config.yaml
d_model: 160
d_expert: 288
d_shared_expert: 0
moe_layers: [0, 1, 2, 3, 4, 5, 6, 7, 8, 9, 10, 11, 12]
router_score: "softmax"
routed_scale: 1.0
balance_bias: false
lr_router: 0.000678
tie_embeddings: "early"
lr: 0.00517
seq_len: 768
dataset: "wikipedia_en"
Below are experts of layer 2 (counted from 0) of a mixture-of-experts language model. Rows are named gate (a neuron's input weights, with its number), up (a neuron's input weights, with its number) and show model dimensions 0-159. Each number is 128 + 24 x the weight over its row's rms, rounded and kept within 0 to 255. Numbers have three digits each.
Before each expert's rows: "mostly gets" lists some tokens that are sent to it at least half of the time. This comes from a sample of Wikipedia text that the model never trained on.

# expert 5
mostly gets: " for", " to", " on", " that", " with", " his"
gate4:104149110108154075169141124135118154124068141112131098150106135122142137140119143146174091124140172139124126128136126139110085140152104121088121098151127123145123075145133094145142108103145142183109102103185133152089091131114087110124152127109120098128104119128113147094127141117097171147116137094120112100170173118118154114092140114108155101151173128146096121125134150135115104166135150111170118122113158175110111153083117116125062125103128104143144101127133152120131090131117142
up4:141139113105149072183142099102159138149099156136149095171080132110141095154110164140148122164167148164107117159140121111132074139151130129116129144141107127133128091124140119114148152109084140078137077143141124152101141108131118135133152122124136065118109132109157130124067122125115185169127127121144112114146184133137134122101116099138115117144131118131073114114106158116114091143161136130116113116086131159122133159054112110142134149146099110130137132126134124114122097117124165
gate5:099117136120117110183093101141124119083115100150139157135153143105106111167115123130122098116126107142139108134149103140182139139116117167174168188117119132166132118121144113166135142164157133129162094140149109147163097103126113114146157134112108154131110154133101156127137152107123113126126118165115147105121088128113168140129155113095164128070081064143090161144135137157141110178108122135120103116155161116131117144056109130134147128153135138119124159108093116112174132137125134
up5:143164109125143152114128071146132147078152133146166147110121124097125098126074158104157108132083129099145109135175101144109129149154139184121139126111121153167148128135141115140115111077149140125162118104150135128162159127118147113125139112137067135105124140107148131122104133120158119119169136146107110113115135127128171115141140149137143150074118081176056109162114155133137122129135109114117108157132102141103159114122147088139114143112114116150109071130141133072140179116109113
gate6:137100101096156149125110155149102172109107095136127111153069128153118096099145137145101101142128144111111090094127105123088097115111130147141105116125191137118116129122105125106146142114105136163132150121151148118137129123152110127160121136112126142104176118108105128078112080115134152081126167145109140152088121134129095122157187133101088147126148144110160127141127181085143136146103114102111161131131128092123137102157165131129119073144104132175127162148183098121119104126115152
up6:132084141134114160124162143115110123115120114082135152116142114114160151158108113128137112099130118101110147111139161139133121148160155152128154115121123145185116132144150181123146120095191154114140079125127081139131096121107162148107157109140099148111118134100135081156159170136133122175082141114110113128146139123091109118118092174101155112103144088114154145148129111141106134133147148156116122102096115171210163135139114115121115147152129143139150114134126158152146176132171142
gate7:145168158096129129127093133163139170144101145140152106163181135084141093104142152136164160158152132139143132083122146129085103138138103113122111140118115088138122134122114131148151143125127107107134092133093169108153137158152105154118171095184130114109145104144076127138124140132142116093127158167119146186147125115120132168103140113104109101138139142173114140148112108103126184109103143124107106116138178151157109061127112114143129102143123162099148107123124132137126153126170098
up7:148157111125133145115151124101117126149143102155114077105119121162136119124139105072136116098114095136098124118161134089147169139117129088149120126138136107086107137141146134128097094147096105089100093137146166109142136110172129101087147121195077122139166132171141107105140135133110167128132151116097128158155119085178164129136141115117133084132082127125105155124131155148124100144120099141121115115144125181091130156112098112129129086120134142166122140114116184158151115142101108
gate8:088111168118171132105093139133129173144108101129141134071116084113122145133112151151115154099078140107132147133116136162140121118151081111134124116116158102186116141084134112127121120113104145153166105121139090143138108126134125146173143121108144123129151083181131082133121078117118151112112136146178199128138116127102144131118141139101136114137130138117128150139132111155172103099143141147117107132109124093147105144091112156113050105129131154116106119113092122093125141142091153
up8:128162144140102129154112135158144095137086125100145122157109119108112125137160141148102155134120100144149122098165112124112179126150127149166122129121145041109118127152102189115075120121124092133177128089169130115137105108152132111069104124148117130113163113118108130163110135174120161104160111088121083121175154120166157155111110127134139146071144133139141102171118153117136086146119096137144139164136113144144128131143105142123151142117115118126159125142099120121137115095156146
gate9:109157135134105139152146112141184165148145123127131113154130107137142137162136091124117127168095123116116109105085110121098172109138124136098093113156095110129149182091129116108131087125124077107127184122109170063149123168129136131106124177180123147066113149083128100130171110162096118107150110126125106151135128148101141113155139174146106150113147132121137111166107124155139139140097158128138138119130156140136145127091096163164113130118108138146141098128144131128138146142085142
up9:137077147121114132120159113138102144121100135133111139102096147125116098084103118114109135126137157087098122156127135135135119100139172160185122141128136156114125165104103131177066125108170135152115090130126137160100090140146116109146174154138149104153141110138125125128094146085172121195112131115157147109122140163167098128115131134086108128116158110108117162118149096137107126130078147131118123156076129089119142107112146126096119159155109141136104116149117100063115115113135119

# expert 3
mostly gets: "\n", "|", ";", ")", " |", "),"
gate4:152104132152104117110123126083120146103104086146170098142127120160104091111088121144117096120136116122112129138164123163143130118126102154103152121139117133105118156187139174113064135118144107110119144112105122117101101132077161083124091129143171123167130159100097105132110122131090174146087121113097089105149115107159147137096137127079151172132109107091129162125122128127111120092108116089132136123128120090107125082140113106143105122171142162124164088119128120146148139153135132
up4:134117102123156137145150117100126155096147098148097104175121144094127112110087129179119170138104125126111079152127107110165116168145140131091125127158134129122131180180161114139144165130125133117129113100153106117136081097129101128107115141071131141126118148126126131103121139142151166113112102161125159126168150095135128170108140107129111126132172127079155098141096161086120155126133143158146149126151095108151079091197122103143139129109132127129125094134119114117157132095109170
gate5:150106179133128107142155152137133158102181081133153124136116132144132121135170176124106175075135099163080148150137138138109107101169089078115118138098136119117118084134126124129111122107101127100136081154132108151132136139106145125123085149134133110139144129080131127145123106123100113145119139119065088102132131106092111115141159121127119146131139142130130149175135148110057122142156162137099146152103151089093129102113154102150178161134131144127145127166149110132108147137116144
up5:136105152140136121090123101081159128148116111149081153138102113110121118149097123122159103157140129124115112167095099127172172151097113117120172115129124122135132159089134136154092098111156116130139131114177138117134156124128147145166186137122114155127080106136122099130116131122150143112157128142162140188129135156139142098131132159122074093149110095171112115118150105117140162126143107150092080080188111162127105129108124161127140106115144135112072144123139111111159084128124116
gate6:110119116153179128150102105125114202130138086104096138123108132140162182070178104157127167133139152164142104105187123119138121115116129135097127140142156154151129166114155142121125159128157130142128132138081146163158111128144077145134106121126091117095147156133107116122124120113160104131168107120124142122120171097104131102128166175120108107133068162108097115147094106103094113128081098105135132144132135145148117110144117135126166139123147126135124105135168105132142141141162127
up6:144130136117051150123101122128128153129148135090168153115132119134118099130121143091143099158100130094126087171140157120119130153121174104143092089134162146121107153117132068149116145129104113163127121106118121122096123147128084127113106151140164143138074105142141106143115121137086131109104081161111124099139083102114100094074110109129109130146151094123158147115115120103133120082089123153162101115164089118138152145114127117118143137121101099155124141176132143151130136101141079
gate7:110135142114124104142137128162124162132124110137150107144126128146121128139071143109092146152095132113154124124141116108073063183149090144130162115118143133110117128096143149123128123145145123145111127081120124114108110113112124130110115089142151146157148114138100170117136142146123143139163154129072123114121117084126157119121131115123123149163179144117115064170105147141126148127068108080154100161093133168108128110082069111128111139105167134115132091129146141126124145120066127
up7:138113138140151123108095121094144133071129129108113121135103130110146125134146105126119152102181103109080166131135148157152148114124139127121118095145103152133085140137125123153155158086113128174133097142115089149128097163135122146141111135079098096137126148107157112094118120106104109124105138137109127141096112124102123106107085147109099158151078155112101149123139147162122118162150140173091143128135150072130151138138162091069115136166095140135161092118117129080088106130173106
gate8:091102115154080129142107101146094166122132143156153164140111069088115167122113061127154155137117147136143110139117069164160131108118099143144160126108164102119156143146147132103093155110111097114087178081092124162141123134159116112103151106138148143137140112100161136111143097155122118132099194150094125124117107137118145119154145129096145099127140108120100134115136162122141164151140135099115139085094113143150145126130163119150099139136150127091158119144122148090132156141123139
up8:134121117140161093137122105105059125164107119164130116132097096109187103116144121137150100165127143137119120106138113125113141092174121095097132109130143148142154096086175147103155125163125170125131100129125132143124154151096090150096155083118090148103154116155102138147111119096138132095106141131154093125200142141128143111130144156118122117127115144170082147124112159109124109153101153149099093163142127141099149146131108131094140135138129125112126126129167174134170182125120119
gate9:139134118130169131121161095105133162134172116132111113181122117145109143108102097100133135101153079109106129169135155129118087114155165123175107136193118102107166161121095140106115133144136154161153104105156121131104178123089127171098122105143105137145120157110132106104107147149094135146128127131138124099147128098120121147096133140132149174129081104112100149147154137101079147120114117156122165129123140076135090133120118119146142110151131159132121149126178144088166089164115125
up9:107106131111125125127107119150098106120101148142159144105149140107128106151124129132108142151102164138132074115140093140174164153069127163122139143070167151132107126110139123188139117120106097079122120178097104150144116087101106088105094114114147112104142151121108134164097136101145148116168110154157095130110145150143106115096124126186110105098161141130137125105123108118141098123169134118126106121132136140103136101163113138138091147120127085117120086164144132143131169096165092

# expert 4
mostly gets: " ", "°", "″", "′", " F", " +"
gate4:106138127092116128129143141111137113137111084158107102094102111153154120126127167165137135118127113179102145096141129125136156129121110114142139140092120146107167110127125127157107075112117113127110132109155149122103146142148101121119153098119095111112124143079126171094174136142076157118146148119098173164151083113144155115128175116092127101089145125103090161123081156091128132117150148086116135126135114090119133151135129107161107107095094133101139168132128204113157131126125090
up4:118118122108103119175162101071114076119102101136153105150072111151130175120128139087098143133113147139134096082174112157146122105112163106147118113119150116138138107123119076132083114104126127106129127141116121112148165115163099134112141086147139151140148082109095120114128146118124149168153122150165121135097161152140123142166111135171108104136118158138145145139101158101151095122113140127130134127155142116113157102144085135125096060114087115140147149118145105092154127158107164
gate5:126082085140153130120130130122124137183133123121155123128103129072133138159110131095138090120082132143140128128108129143093083116096076117154134139143167134140092112129130128158142112169093160109134133114123093107123173125155147120127112133098171126165103168086131120093109090134128119117168154121136176130147173152100142128118154121146109127129096096138113134160098110157096181107136136075135163114160118126137152124107119122120105134090153081130125100153149116134146095093081125
up5:123166142123094122119133123106141174130115088163135152126135114146089118129150123138103162125166113120088120108162108115167132159143153125126103108102125108102091102154138171156087108136139123129118113142106143169135109135096123117162122096105082127121147092132131153158148196109121165152080081152129080076130092080172134109143108148088147127094163165146130111123111126097131124162125104153121133112130143094122135150155149118154170139135130154139121151126123102108119115153175136
gate6:063131157144134140142134119108174121139155151164180139160136141093127149113125120112181123127115110148149131084145152121116161113134154122114165139099115112139146142108127132127131127107090148093144166134187130092106122124140107078092145111148086107138099141132099161135137130138127111105146139099135116143108137147173098124146147155147139120138095122121129096114112134113112159104113188130171152134122099123153110074124183133118085185117101104108139131102150122090139177141117108
up6:131127114106092109178117088136193128090142152135073131132132143135096166097058145126132166114151108133138112094116119174111105141102142128137151108166136167096094130088166127128134148050133117162128117154114130133139123129189146142103147113117204108136090106105117109162116115113158138117139106126188146141139123140143151163128126123142119125177070114110132129147131139139136133112117118130129127137111140122112110131113147151149107119131107139109091124135107110163122113105134126
gate7:121144153126102144104082091132138151161173136097143142158100133116126094105164167136085139119147158112112196126124138151140111145091121127137122104111110138112126079118138114131118136139069135089100106140145120133118173122113165127129147135153111121080121138142122143109102163112108116136171076108133105121153114136167123161106156123114146132082147122133098166128141154111112149170128149150120134130133122095151164139155136134183146113075137119124091084106145147134144066148151140
up7:137119123138163133110179117155131065181112152167111130115113132088130111144132140159150123145118106152101181114131162160122172123116106133125128141137132138157115137082135157120165158127144128137124157090124126115142102140118116126120139136130138149083136112107128118160143077167130170158192124117122119114121122134099125084100103132161132144131122110105156177127108118104144186087136165131108159155125178150097115143077110170112127125128125133121104145119166106114167167148127107
gate8:106115119127146097123120086120101129108105111147164146158128128114081145163097126123128140121137135095162133126116140122168114134143135141109122147111147168188135131124112118143103112147117140125124134105126136174139144097095128100110138150095063097098132112111117135165120142061118130149119160141118153112129177121138145150160145174103114126183175102127105093143115119144107150145123099141161155151143113093082142145100135159114107177127128141121127107159205156110122123104112168
up8:148136113125118157094123189143156143154136149102108103101154127160149124106134100131133134128149117161085117137159104136128144141129113131113130093140113094064133145154139129146149174099122129108145133112108113111094122149153116135128130107160161152168139103127135104081129135176148151120132121113143126119159109145104125123102129058150164127061098138134156147109170149128160073107086180111108102125115135152143105111145103124143130082147121113142133170092096106146102120112166107
gate9:108154166187124148142091124071152105108138129152127139132115135104124116158102133155113148098129112172125098113122128073137131111088142112144134124183176094150116102100106111111154156103104139100129164099145150173142160186146071099118123125147099157121116102126112124178135135122146123149107154143092127157142139129090132111115145153143101142127121125141118111132078123110112159168083140116107172141112105118124126112131136119138129144168155101138148153168120131161144125076121115
up9:134076100108158124103128135132123145136123147142150131089126144188111108145106118132158158127123127088152131167112125143126130143137105175097089138069138110116146150126157100139085122156134130131119149159091156099113108125105149117136147144143139094125125137174185115112133119129102116128123106124160132126104122125142122168138150149096138106124146137158126167135156180108122109091161109171136123108082124108065135115137138141135189117082112134070131113072104117135118118161162130

# expert 1
mostly gets: " p", " t", " w", " g", " r", " h"
gate0:100129094105102150145126073122075184098089146118125105118094096073106119142133146133136153127156159094137127165151140134122152166109138116157101097170078118139096144140116173156112147182154094105119127120126120104133103160139152122165166097126140149171127128132139142127116178130091142143129119096115159143135117109098098127108124130138168114121176133146147107140096130103146098115123134152114146138110094120146172166134126137125112132129103138148100122145141195106162136127142121
up0:115113148103129111118138133096124110136107137137107115148149109156131156102105145112117095139124125118157184136147156155139142129121119125121173096083126101098145131138114125119170139083126161139103095117122064107142155123100114142118134106138137121132127133127126126207183137109114151151143094178104094137129168128130143132121137101122143124133089114132086152125117062129078100161131098130140137082181162158120137150097085155156104137134154100123100138106122142172152138142155143
gate1:149095120142137105120132083124123131093152127141105119146139156121140107138179146150090177176116139149128167115131138094128163128134163123112195126124118129141137135087065108116096141166132146114117133161138123094146129143116152135160143127152108156123150162179095119147111173119123102102123082143131152127164110089075154149120139112133127084137123110091163113116151158099127115124167110119143086103168106128169167144129152120152084117144097120125158117142147096143148127133142121
up1:109115139118088142155163123125162129083172166123114072118111133130127132117138119101121136132143125163115118087176150129102121115134143114143105156145115097133154151145123112148160118085115145184116181137133183149117166136132105111142092108100106163171158103122125115161144103113132126139161125121142130075106142152155132152108154116128129125129143126132099126113144065146081090133092092087183122122129144156084121102124135130105150150141125140115135154121134180095101134118160100
gate2:136149125137153119140193088146135138162132125116120136128106170142135149140158117139106148078107126123117122115170122135184129136098086131110112121139102107118166162166143168118166182124065104153123112129116151097130097137107111144144162143146155139149159130148132137108148139126146109113169085108145112115144121141097144107136177143082105117137135163114154142103088078145129148145108110108131149097128148130116098149122111126202131119134168132138137135135086173133139146116084115
up2:147122125118102145114096138099133133161132134162129117102131068129169147118154158134143136100109088136100150114121151167101115125118129106114166118122144125122130137143101126147134154144157137140093142137155072098126138182147183121156134109097135154123103088124143115125126168130104106140079147132157105140106081112104124105135138122140100140132128125091082122156149128104168083090166154155128132076125131119120132108182169098108100154117110169084089177132139129118147120143131156
gate3:155081151150171153119075151134126095122102131140090113119124109124162113143160160106122127100127151093117116104130152104189088128125148122144088151147090109154127106151104106139140112146157167129116128095111139158133173138117157122107117135132170111136128106132157162088149158154131157133090145119102127098119164120139142138177145125125124150128142102117111149094127131134107134156107116114125141114166104103176123107108104151098164161075179126120157162118145115131128131134063091
up3:105158115108114110076140149145132151132115141124128112128125159140130139157119104124114152114085133127147161157081157153091135128131081114179148131123103103154122158141119123149118177056187103129089122132135108116105162153135068134150108124095125116096087103103111160145116071145121137109159082119121088112102131134120142148127104130088105119153164178126154137172138133109137155125124148130114120172120137089151108099125109095133139136095137158120132136162150117141093140138130130
gate4:120153138136152132100133102138149134110130146108080156138153075108135141160148131126194094101095147121076151119133120090138126134160120136188122127117138136167129100119141130109166122090090118105140120084142094140113106094149164090119132078149123125149134133195126135161118136137151112145088133110105135123153127068076119097121130129110096125166112130145110138099109144126157150122106114141141159111115127098140124099135116156100151120141125125173154086100121080113103124094118133
up4:138205179116122125126131156099150137112136093136056151154105125139148146137126114100139105102166120142124157113120117125168150104144090146128100135133146176156079138107154149097145127116129118131093138160143086144144118160110123093130111135134141133171160139118122157095107118112173147146164143106117130114162080107095134127117116119137111169166129124155095105145088134137145133080136121130089137116128122092119148114136093094120096159146158138141126154117159080141136093167127124
gate5:098122134115153130148139117150144116117137136102096138074115108099140146153154119145154120107129084135152131145085127115091188115098136159137141187160128149128142146124139114134154116182134137123129126125146123122103119158095149109124093155138091145117147151114115129100115102166142163157086099106087097141147126079128168146133111136117132155154166145145146126137087193143119201144123107140152096081126131124135132078100111136150151135114124133158146103135155106092130101146101104
up5:104145140151123127135102091117139085117121136095178138124144132121163141166117197171125111128144110158109142095134097130116111140127140153127125139137132125146168151108143123138145140102113142091115139129105129194140151150151142122122152112078113114093108157137102143134142146140124128099118154151100190113084108133094119101120100141122127081158109152133099134117173101144142131153096154117125143142096170128128152161118088121217115122088103162113130129142141117152121156116085145

# expert 0
mostly gets: " Mar", " New", " United", " Al", " American", " Le"
gate0:073136115154129105083179114112152129149109120134127156079139104132110119145145120098145098112104120143087108114129077155085142130138131125133145147124144183119162146136123160108132166151127123090134130160133088139082121121140117125149168117127151123099112085076114116131141127126134144140142153115077096130137164094114091145175157053143126145113096137136127161143106123099127103124122112145119132089169092079164132149136156095120117153142101153131107141102144141120108097135116144
up0:097087144177113077138109132121124084125100139122121136115134150132137112144087112106129144104087139101122112126124095183142135190116142115141132169119124154112158131153112164140114138124131140098129133141076141151131165112085138114098163120133140134108129105119112174125142120097111122130126083142121144180144079146124091105121135091115171141117124105176092112148144086139101145145142145131158082121109100108143156109141139158113131128129092139143155134169163171159108163100146168
gate1:138170171086064101130152139150106167081165145155145114132128102094115139095089093104123094105095125121162115163120147124127113176136155113131127143131141154114114109163116122124135126166118109112129113128141142135118099156110149099157116078120125119067138102105119169169128138106139142158134145112103174085100164117158122126094109138161064093111145142108128086112131162137145141132114139138139112120082134125102125108149166153149118164137112120111146119129138125146119096142146085
up1:095064087130150175101107153152089140126106120134155109093112123116150189131124118109135117167140136142105124111121107104109114134108130145136111113127130106163111084127116150156097138097128175168110118118130164121131114130180130140109146207112123122172115161153197101111143134127133149133129122113113131103121096137083109102147129136113132166094093138157074151125128119137151147171147157137102125106134151123134125134157124133143122131141176140160099130143118152154120147160081133
gate2:081107127121106154153116133118149113116153177128107088091108144118144133107132120112091157127172152129172155124062155120148136163152150126108089098108132129152135138114153144128118121141115113125168117148083099095147162089118131093178114058115098182106147168114131101153105151102122105125130153118072123099124151134098118174116137125136147129142116147088163156141138136116098083158128112145140125108169121104098113126117138104089123140125149151149150125153146121141122145148115116
up2:159167154164121121118162125128111104160123098069131109132114092128155130147148116126133164108096135097075160086173153100121142111120099132112167117089100123135103154145114144086132186086163099087135161138135120122131082175165110166153117110142123117121132140131138125107113117115090137107097135152135116113160160109149103098123156144085131172170155140099135130136138133098127157102106158131085110119124106180127150106143159161162117134124115155115103145117115125121142107124146127
gate3:177135137103148111145087085136139132145124098126137106112097141157129155140129113148129115166102118104139127114099139139129175113135107130157190131150186127081176134137163102135118149145117145150117109112102140121146125128069130102134161114150118124167169118133121136131177113104133090116122143165086135134125154127160143112102132106153137115127149171110167135117110156146126115142124149124113110135145123174155114151126103174169059157182113128125160110146139071142109149113113125
up3:161142137129126128149142140147144135157128163125159078072148154114130083146146138123121160113148161127108132110131142138122135121144155108141108150136100144112130144115130103111156088092154123171176152210118144157120160175156118158207118132119094161140125123126115105146114170148149107166120157146143133160134084095131107131110123096143141104155106090126119123111113129135138105129128106134137167144133181114108131167174165130143127129098144109117111142101141129133110099129133069
gate4:084096108126077087083114092144145085124145117115123093083084110162164128164141155112146128113140150167122136125136098109168125146156113123111184136125157150147074156146133131115106119163124159118136130087125111134121131166108133104124119079101137129131145140130052156136117103101083094144140136112109113132132115155145142092104108136116126172128164153097150134125139127117098082112164150106139137107101119154158156117117113114133116118147110148142123134183141133125160162120146145
up4:142119101143087170128142098129078132151122148113116148101100133116126173137103115118169109137121138114135141124105121133140113125113147157113159143130198162109131122109174142124096118137120136157096121153140139118117115088086087155110102109111160116160145118092086121164108091118115091107101116122118102151132084184134136135156148168128155164171134158101162132106158148107120156132165119135152091131105137116129110146087115129165156112119156145093162116178139137158144155110150158
gate5:094144121152172131182123130094147148119137168140098153161116122159174134125146213153118120167130122108126137181118110157120118149127138134103090119103146164160127131113111124132151130133096119137152153111127109143152131125148126103133103152104108122108109125128108165069099165111092117100132112122097139113109148089146172158139152102152121114110115138112148115172112149150147109106127094153125153137159163150085132113135108139150134172156115154131119092176118164137139148092102092
up5:151101125103116116113113155150098162162166156113160140104130137159116104105119102148130108086127120150121112148140106144108129097120138136175143118093147104122144111113115111116107088165105155127118178150110122159111127100050104155157135159109144115110156110159143122103175185114097151121113134173133130155106156113141144127096136097101125102125105086119125127152132094152100147115113144164110132132155111107154090137130122126131134142116153101160123166101175110179097123091104163

# expert 2
mostly gets: "'", " It", "ki", "’", " Championship", "ai"
gate4:100141094116143127165106165087132144089148125167118130107156123141147150088131130129138135151095111140096163126094077107125125120158196095130087147130073150100125173159117103139126110125161127112162176124127135151113132148131142131147161133142115130105133128116124127112100113142107101097136131113124097136178158136136151185098122137138141115134143121137124145105112173130144140103074073116138110093130089098109135143128086136140130120159165164155104091134117185102152124141142132
up4:126153112152110131131166151105110102135147136173117139135136146146121116107089114142122176119150106104108117117095160158163110133166127154150111169166117113097073136107107138126176132118153159104125111139187099137071124121127155152160125121131120122128153159119134118123147095125139136119137156064136107154093131143145096112155112125107171132111089038124149130136105115125120127108096130135142138111101101116135125116134117101093093124144147093120128080120136122133146181153118174
gate5:110135108123135108103147092144117111140120124128111098174168125104145108114101168147200149131095180102109103164174119124124147121084129163120158149130149123132121098138119145133108110121148106105111178121084166132201085136111090164124136143079130148133120093146116107089099125131106125131125127119167141163146153107137105106083173153105161141110146148123112114094147122100131124131120132116137114071163088116146146141117130116139124106102143174161109125113136117134110132147113113
up5:118128108116133087133126112124095112116103155096145133160109106152165128124089116157122103139111154134063107165130123135136155097131165111152133124159155142149104113161114113164137159104133112085144129139117149146182117137108114158102111134085166127110144106145158101115132111138118129113137146125213112150138164104121133129121158201106133146112125108127084152079138171124115126123128107126119110072090109097130117138140163074130111146150129161135142151114143101134109111119137088
gate6:129089110175107109162114161126144151139128097121156122149122140109124168116146108129088139170102094121115110085077152097156096131178146114126083112131090120123142140151117138105152115129136150120118140120111136149142153119116124155138146141099059150132140109149123118126148114126110102115156091154096125091116148126068088144137119116106133151143124093142131157160107136162113133134084193132135139137136136184134133136102122108145075114148111131152192130161162108086121111132116121
up6:128178123173122144108138148129133122110121094152138144081118127108122125117148140133117154143077113134126110117090125121139122155169197123148080061124130102110171163118077121125121154132130128147145145124108127171100089111159092111134126132128106161106124118150095104149099088157125112134135108187126103099135133122137101095144139128128139137181146109152139132090118141137103105169114154128095130118118136152115090138063143143133113112147113127152135127116107085122118156097166081
gate7:106116120190114128155131141132115153101110123163144100142099148144158142107136145075114114111143145144159128125109165159101149122143162144151103142095139143109157102141107147125125147129166129150096149144156139103095134106051089147129166121131059088135165141107131109087073100135128089149119115103116117173137137114142144148150146112143134155157107141163082131163121139116107122133155113093128125109144172130104100088130120110152110123130114110141146079093112153107103110134148109
up7:126155131147090105163164101111090158127139133141145137118103127153160177095096098117144095116153097123127138171156145169119145150130152121111063140137140124153147093134134138137182132143103098109120159128128124100095121126072106164097131095118117141146122129131150153102102087109123084139132105144104093151107147100151177145137122101106103130195105119128113140143165098106137117097108154148097107112152120116109123107145135104171151160133143145156126117075143138125123114163130160
gate8:199126105091166108208117094127129153161107104180152140108101137129126172113137109115114148114117129194094146128119137111121143139136127145128091129144152075129142132121127141120150144125153175126079106147092123152142127115110140163098098110121127135176133105129113117080130140133148100140169131111167140126126167121126124128119097136163136159127104118134106134119094156110161107111139078154115138143162117111173106135138118138117122090125092145166154172140126094126130141152150141
up8:121139128157101110097149180137112127159100131165103153136106143141097070121129098152111133132135115073177107178171127109121150129179177129106126112147123126118161140102155145133136140123126104120134108123106159142151142115057153096139145122138131138118134135139167148172174099131102119076115147152159128155164093125104164121150102138138150148171087128115129119113110132109132092168175126086132117106106157116119141100139136140137127103155113098126127109090151107119119156122131156
gate9:132127140125129106071108077124154175114110135133127132096122140160112102151108148108158151150083118184145150132123146159136089144161100168152119118153098099129113121105073131114112150155127152165142087128145103121139119154092133118094129121127123120116174135104120109113097105148123124133165111148138112133133112144127136153159186144158143141105095129129108152127045169079136135153164133113119136089141088125129146150135156155155122131158120106135110144129084127117086145111135161
up9:089135112105152159166125119093115105131127152080127161111116122135182163104129109130112059116129137148145107110127097107100168113128140083124160119125129138158129111133131114121095087130109141107130129133092156138064123154150097142141140159101105128138130139152145144136110161169117149086138118125188149115154154121096111132140105092146122075142119127158123067126159102151149118092115124114095142127100137139109134104171103177143159115129130075114122096136107129113115110160153121